Weights of a small mixture-of-experts language model, trained from scratch on English Wikipedia.
Size: 9 layers, width 256, vocabulary 2048, 30.3M parameters.
Below are experts of layer 6 (counted from 0) of a mixture-of-experts language model. Rows are named router (the router's row for the expert), gate (a neuron's input weights, with its number), up (a neuron's input weights, with its number), down (a neuron's output weights, with its number) and show model dimensions 0-255. Each number is 200 + 20 x the weight over its row's rms, rounded and kept within 0 to 999.
Before each expert's rows: a language model's description of what the expert responds to; "comes before" lists some tokens at least twice as common just after its tokens as in all text. This comes from a sample of Wikipedia text that the model never trained on. Tokens count by the router's weight.

# expert 57
It responds to: Pipe separators in Wikipedia tables, especially after numbers, plus section-heading line breaks, sentence-initial The, and a word-start p.
comes before: " ", " —", " D", " N", " L", " S"
router,196,205,181,176,191,203,207,199,189,190,242,195,174,204,211,174,203,176,221,199,160,202,203,180,211,213,196,206,199,210,157,194,170,204,170,200,217,229,170,184,171,199,194,188,226,157,176,208,151,184,194,203,205,223,174,232,190,156,190,169,183,199,183,175,201,222,132,207,193,204,187,176,229,216,198,183,209,201,183,208,198,216,180,199,196,206,207,209,233,174,174,199,210,212,201,209,250,163,173,176,200,217,189,163,170,210,179,213,215,186,213,175,172,179,245,205,223,176,178,205,223,169,193,252,216,216,238,203,177,216,176,208,186,196,197,182,188,199,212,210,191,189,219,209,174,184,179,184,189,192,167,167,218,226,199,241,194,184,189,200,171,190,179,221,165,180,194,183,195,194,174,174,186,195,158,238,193,228,198,178,189,190,177,192,190,200,204,221,188,224,216,193,186,201,224,184,174,224,188,178,226,200,164,196,164,207,212,227,188,171,209,214,224,201,190,195,193,224,188,212,187,218,194,210,194,210,178,189,194,186,210,223,176,213,207,208,200,215,206,188,193,250,210,203,159,216,191,210,218,197,207,190,185,224,192,187
gate0,202,207,182,248,204,185,197,215,210,228,222,230,192,171,228,168,190,208,199,235,184,197,233,191,191,181,203,233,201,187,179,156,221,190,171,199,187,192,209,212,193,206,182,209,219,212,188,192,178,214,195,198,210,190,169,226,209,164,175,184,154,189,198,214,241,211,197,208,210,188,190,185,196,179,172,211,198,216,174,167,199,235,225,217,177,214,218,242,228,197,228,204,171,192,226,206,235,191,213,196,181,207,202,165,179,191,164,201,211,194,211,198,199,162,219,172,177,229,226,232,205,178,199,203,206,180,241,219,192,176,201,192,208,225,163,201,194,192,209,226,191,201,199,202,190,199,209,216,200,214,172,195,223,185,223,217,192,160,224,213,173,203,192,207,186,169,188,195,202,180,209,223,203,198,180,195,170,189,238,216,199,206,220,222,230,172,183,168,156,247,184,239,185,204,180,213,192,210,185,182,225,188,213,205,190,231,192,190,178,172,204,206,174,214,187,227,188,187,213,186,215,185,194,197,200,143,209,193,220,215,213,188,162,204,205,195,201,189,181,208,217,224,216,221,229,227,202,233,227,192,239,233,184,198,235,183
up0,185,174,201,199,187,197,189,177,191,194,204,176,194,170,200,222,228,216,198,199,198,192,177,210,205,204,213,189,194,226,188,209,207,192,198,220,174,223,226,145,216,261,213,206,200,200,200,243,203,199,194,177,223,206,186,200,214,196,200,222,189,209,228,180,203,209,199,202,190,231,184,222,213,202,203,186,212,175,199,204,159,223,200,186,174,242,253,200,226,166,197,222,222,169,184,183,245,154,187,243,193,176,213,158,202,194,237,209,214,222,182,165,231,184,165,218,192,204,228,189,182,178,200,167,221,233,193,211,200,206,202,188,151,207,202,182,178,219,191,194,198,201,169,179,179,195,208,182,197,197,217,195,214,196,153,191,206,223,196,176,196,223,173,189,204,194,192,221,180,262,208,218,187,197,184,230,238,214,185,208,204,178,202,195,154,214,196,195,222,193,168,181,211,194,191,187,170,184,217,207,208,223,200,173,196,179,210,197,196,193,203,188,168,189,232,171,170,241,210,221,158,225,183,195,204,180,209,193,225,211,181,226,188,187,166,207,186,219,164,199,177,213,216,188,217,224,202,193,198,200,203,203,194,198,207,216
down0,202,209,216,214,192,217,163,204,207,200,214,194,171,177,188,220,169,181,181,197,224,213,187,171,190,178,192,185,193,221,221,191,176,172,217,187,203,200,171,193,198,202,229,193,231,196,195,204,203,202,197,212,239,214,213,158,236,212,222,178,217,213,193,209,185,230,227,181,235,218,168,187,225,204,210,188,202,222,181,205,179,183,182,208,199,230,173,184,202,237,193,167,194,210,196,198,198,208,206,199,206,205,213,213,228,222,191,177,206,230,190,174,185,198,218,212,205,150,207,205,200,214,193,216,227,196,187,201,227,178,164,210,199,217,224,202,177,189,199,225,173,178,195,202,228,194,178,193,259,167,167,213,186,182,204,244,207,163,192,234,244,164,198,177,199,188,198,207,154,193,198,217,177,164,204,173,229,215,206,184,193,195,158,182,229,195,179,205,186,170,225,197,185,201,175,177,186,188,180,223,201,212,193,170,205,195,224,203,239,212,218,197,193,189,173,210,223,205,194,198,218,232,178,175,199,185,217,239,181,206,225,170,202,186,193,172,198,205,194,232,228,210,226,165,169,192,214,171,184,247,193,175,175,181,176,191

# expert 16
It responds to: Pipes opening rows or cells in election and results tables, such as the party cell, plus capitalized word starts like In, San, En.
comes before: " ", "|", " Total", "P", " Democrat", "tal"
router,183,255,178,181,226,168,178,210,186,173,193,199,179,198,211,206,193,202,212,194,180,193,203,148,179,222,200,186,216,228,189,176,165,199,175,166,224,210,200,188,175,240,217,186,215,203,192,182,226,197,228,214,188,201,202,224,182,217,209,204,236,197,197,213,177,225,166,227,196,199,185,153,241,247,223,197,194,165,193,192,196,187,214,217,197,203,195,177,158,221,217,194,182,228,209,201,183,186,179,207,204,234,201,207,213,198,190,213,191,174,203,207,243,219,222,229,193,187,171,215,160,200,216,245,219,206,216,201,179,173,195,216,187,201,176,203,161,185,219,196,213,204,215,204,210,191,245,174,194,239,205,175,181,201,214,210,218,213,211,167,219,204,205,219,217,192,228,156,186,213,205,211,215,219,190,196,225,223,208,168,178,139,198,206,164,165,199,190,209,198,213,190,211,185,203,193,204,173,202,194,213,244,183,197,194,198,195,200,226,168,193,188,204,207,180,172,215,207,216,188,180,210,215,214,216,214,183,202,213,185,226,220,182,186,228,152,188,162,213,197,199,222,208,207,192,186,217,201,205,222,193,217,156,189,190,177
gate2,200,199,214,220,236,188,233,256,191,199,172,222,221,240,202,228,217,211,211,202,184,183,183,185,192,208,174,237,213,210,199,164,186,173,212,226,183,210,219,226,191,192,188,191,199,236,200,217,202,210,191,206,194,187,207,194,172,207,208,240,214,209,195,201,193,241,216,219,206,242,192,185,203,200,224,209,198,201,182,185,195,223,190,173,207,188,179,179,203,223,225,178,171,206,201,188,208,225,220,187,198,184,169,213,180,210,177,200,199,161,197,163,203,187,182,182,169,217,201,191,203,195,166,204,214,199,215,181,224,209,192,224,225,215,183,236,208,216,205,210,185,192,177,192,192,170,183,170,159,181,228,196,177,174,218,191,176,175,190,208,212,217,186,198,202,159,208,158,189,224,185,221,187,244,162,218,249,223,216,198,179,205,231,239,219,212,226,169,187,180,195,214,184,187,163,190,178,207,183,174,200,208,190,197,207,166,189,231,212,176,173,222,202,173,177,215,196,217,184,218,184,207,183,228,221,173,185,204,229,203,207,199,161,208,207,180,201,221,185,214,174,179,215,240,193,166,186,213,250,188,222,184,215,200,189,212
up2,222,202,187,182,216,164,209,229,176,169,229,181,178,190,203,193,254,186,222,216,203,188,203,209,229,210,200,229,189,186,222,172,194,227,211,212,193,198,179,204,229,229,214,193,189,209,202,185,179,195,171,215,157,209,212,220,229,173,220,200,208,182,178,217,183,208,191,211,211,223,189,220,184,220,218,205,200,161,189,174,229,204,208,185,223,179,258,200,208,186,193,228,186,206,207,204,161,207,219,181,200,179,242,183,214,264,186,222,200,201,213,192,187,213,194,210,173,206,153,205,194,192,227,227,169,214,214,221,177,202,183,180,170,170,203,214,198,167,194,172,186,195,211,206,182,202,193,203,213,247,182,201,201,183,196,192,222,188,199,197,175,192,174,205,224,207,226,167,233,196,217,191,196,218,173,195,174,194,219,218,190,203,225,205,184,197,201,188,209,203,208,216,211,193,166,187,147,206,212,199,197,206,228,208,209,201,164,196,214,207,178,187,214,196,178,180,175,225,217,193,226,216,198,168,243,161,233,228,235,211,226,196,222,208,196,185,200,214,185,193,181,205,216,180,171,213,232,212,252,229,208,213,189,214,171,220
down2,221,211,181,180,202,242,200,181,198,203,162,180,183,229,220,218,228,211,208,194,212,188,220,185,174,191,218,215,211,182,190,203,208,167,215,231,135,185,129,199,205,204,200,220,201,185,207,210,207,169,167,201,204,191,212,192,194,202,189,203,212,203,207,226,204,212,201,200,217,189,207,159,217,214,199,194,210,243,199,192,188,187,181,173,238,213,181,224,201,215,221,200,193,176,188,215,204,225,197,208,233,192,218,225,196,208,203,231,204,210,206,174,234,213,181,210,134,193,234,176,167,221,224,237,222,213,176,209,218,189,210,226,210,196,222,191,243,220,197,174,183,225,188,179,203,236,188,180,216,190,202,193,191,196,226,208,172,182,210,218,189,193,229,198,204,228,205,175,196,207,227,223,220,187,200,189,185,208,205,199,192,213,208,247,193,186,167,158,199,202,178,209,213,201,155,222,209,205,182,194,215,198,229,239,187,195,201,186,191,199,154,197,194,235,188,216,204,180,217,176,179,199,228,173,175,199,222,195,195,213,201,221,241,186,199,233,206,221,229,215,203,193,219,238,201,196,218,164,180,211,197,182,216,223,181,183

# expert 3
It responds to: Word-start pieces like con, ex, no, Ex, Rober, plus numbers and spaces in census age and population sentences, e.g. "Law No.".
comes before: " ", ".", "%", "t", "ts", "f"
router,198,208,190,190,214,180,187,206,178,182,202,198,198,208,177,219,201,199,185,215,182,228,228,192,206,219,202,236,170,185,151,186,209,198,190,170,188,205,187,174,184,181,186,192,180,205,209,190,199,221,183,229,176,211,172,187,205,172,215,189,189,206,184,209,159,197,183,244,180,223,167,197,206,168,195,197,189,179,238,230,183,193,172,218,205,208,186,188,211,172,194,200,179,186,217,187,212,177,188,170,204,213,218,186,236,208,183,197,189,172,222,228,190,173,225,214,222,207,183,201,186,204,246,260,208,186,226,246,227,192,191,214,192,236,195,214,202,204,203,176,172,189,195,189,230,211,206,216,206,213,211,209,187,193,204,193,184,210,198,175,196,188,210,216,198,184,183,175,175,171,188,196,239,229,187,219,189,221,227,183,170,197,187,202,185,219,170,184,196,201,216,196,220,219,199,143,220,221,198,167,191,233,180,179,180,205,194,204,208,138,191,211,193,162,211,210,200,217,215,208,230,201,233,211,203,257,189,201,176,162,262,234,197,185,221,171,189,211,214,190,233,217,200,199,188,194,204,208,208,220,182,210,175,198,166,200
gate1,209,197,252,210,236,218,179,196,200,212,194,198,212,187,187,197,189,242,219,187,194,250,242,212,182,216,209,212,174,186,237,149,192,191,164,194,179,201,196,160,219,214,193,219,224,201,199,200,250,196,192,190,199,219,184,225,206,219,200,230,205,213,221,182,199,186,188,223,195,205,186,177,197,185,206,208,181,187,166,185,180,213,189,215,197,194,220,223,233,193,210,206,206,212,195,215,197,205,172,165,198,220,219,219,188,223,203,230,192,191,220,219,185,206,203,206,206,210,150,182,196,183,213,195,188,194,216,216,219,186,184,209,198,204,190,220,172,187,224,212,228,208,189,201,179,174,205,190,214,210,201,186,205,188,176,199,190,187,226,196,190,200,191,189,198,187,172,218,186,173,184,240,174,190,192,198,217,255,215,223,197,152,212,244,218,205,202,189,217,205,224,181,212,187,220,164,184,179,207,172,204,204,214,157,184,195,145,193,194,200,167,196,194,180,205,241,204,193,198,186,249,179,185,188,187,202,208,203,150,215,232,201,209,203,197,196,195,203,189,190,193,152,203,174,170,187,154,233,191,192,230,219,207,166,170,162
up1,147,217,197,220,161,202,197,174,201,192,203,220,198,205,237,226,214,230,205,240,237,180,213,199,227,171,193,197,215,203,209,176,189,234,206,197,200,147,207,212,216,172,201,179,176,179,196,224,210,197,165,204,233,233,190,188,199,207,188,212,195,208,185,226,207,170,229,216,189,176,184,193,172,194,208,242,220,203,234,176,199,218,187,198,191,201,213,189,179,190,202,209,206,208,202,177,220,184,205,201,201,218,177,238,187,193,219,196,192,193,181,205,171,226,207,202,191,175,196,205,208,207,193,208,224,235,171,191,198,175,187,173,188,198,168,252,213,206,198,234,173,181,201,196,228,208,236,245,193,177,216,215,229,206,174,188,190,204,200,225,215,186,239,215,192,200,176,160,180,193,167,189,250,166,181,240,193,193,193,208,187,179,178,191,218,185,197,194,209,192,186,196,220,192,212,162,199,230,181,185,206,210,203,215,198,204,208,214,193,212,184,205,173,235,195,249,244,217,178,233,183,239,201,225,191,217,226,197,204,199,202,216,185,203,220,209,171,222,230,214,205,202,199,182,229,185,149,201,196,199,190,196,220,236,206,199
down1,209,201,200,218,191,211,170,198,205,208,185,201,174,189,185,191,227,243,226,204,212,183,168,214,188,170,151,219,198,189,176,245,182,202,193,201,205,203,186,219,213,210,185,220,230,219,174,191,198,215,226,188,217,176,202,196,171,174,216,219,194,247,194,193,190,175,175,203,193,212,176,184,202,225,222,196,248,203,202,217,184,209,166,206,189,183,178,227,180,193,192,203,218,201,162,171,217,225,186,216,221,239,206,179,169,168,196,195,169,207,204,201,194,179,194,179,182,195,172,236,156,191,189,201,200,186,223,189,227,194,196,235,192,182,230,233,196,206,167,148,184,202,202,202,194,218,211,205,172,256,213,221,207,188,237,189,179,202,220,251,172,228,207,225,193,218,217,209,208,208,191,206,181,183,206,196,220,209,164,206,185,194,212,216,248,211,192,201,180,203,200,204,223,179,179,235,197,170,220,183,193,207,220,187,189,188,180,203,198,184,177,193,217,225,192,204,181,197,182,208,153,186,172,212,222,196,218,225,189,167,224,185,209,210,197,200,180,176,183,201,235,189,186,204,257,192,216,196,224,207,188,235,201,182,196,196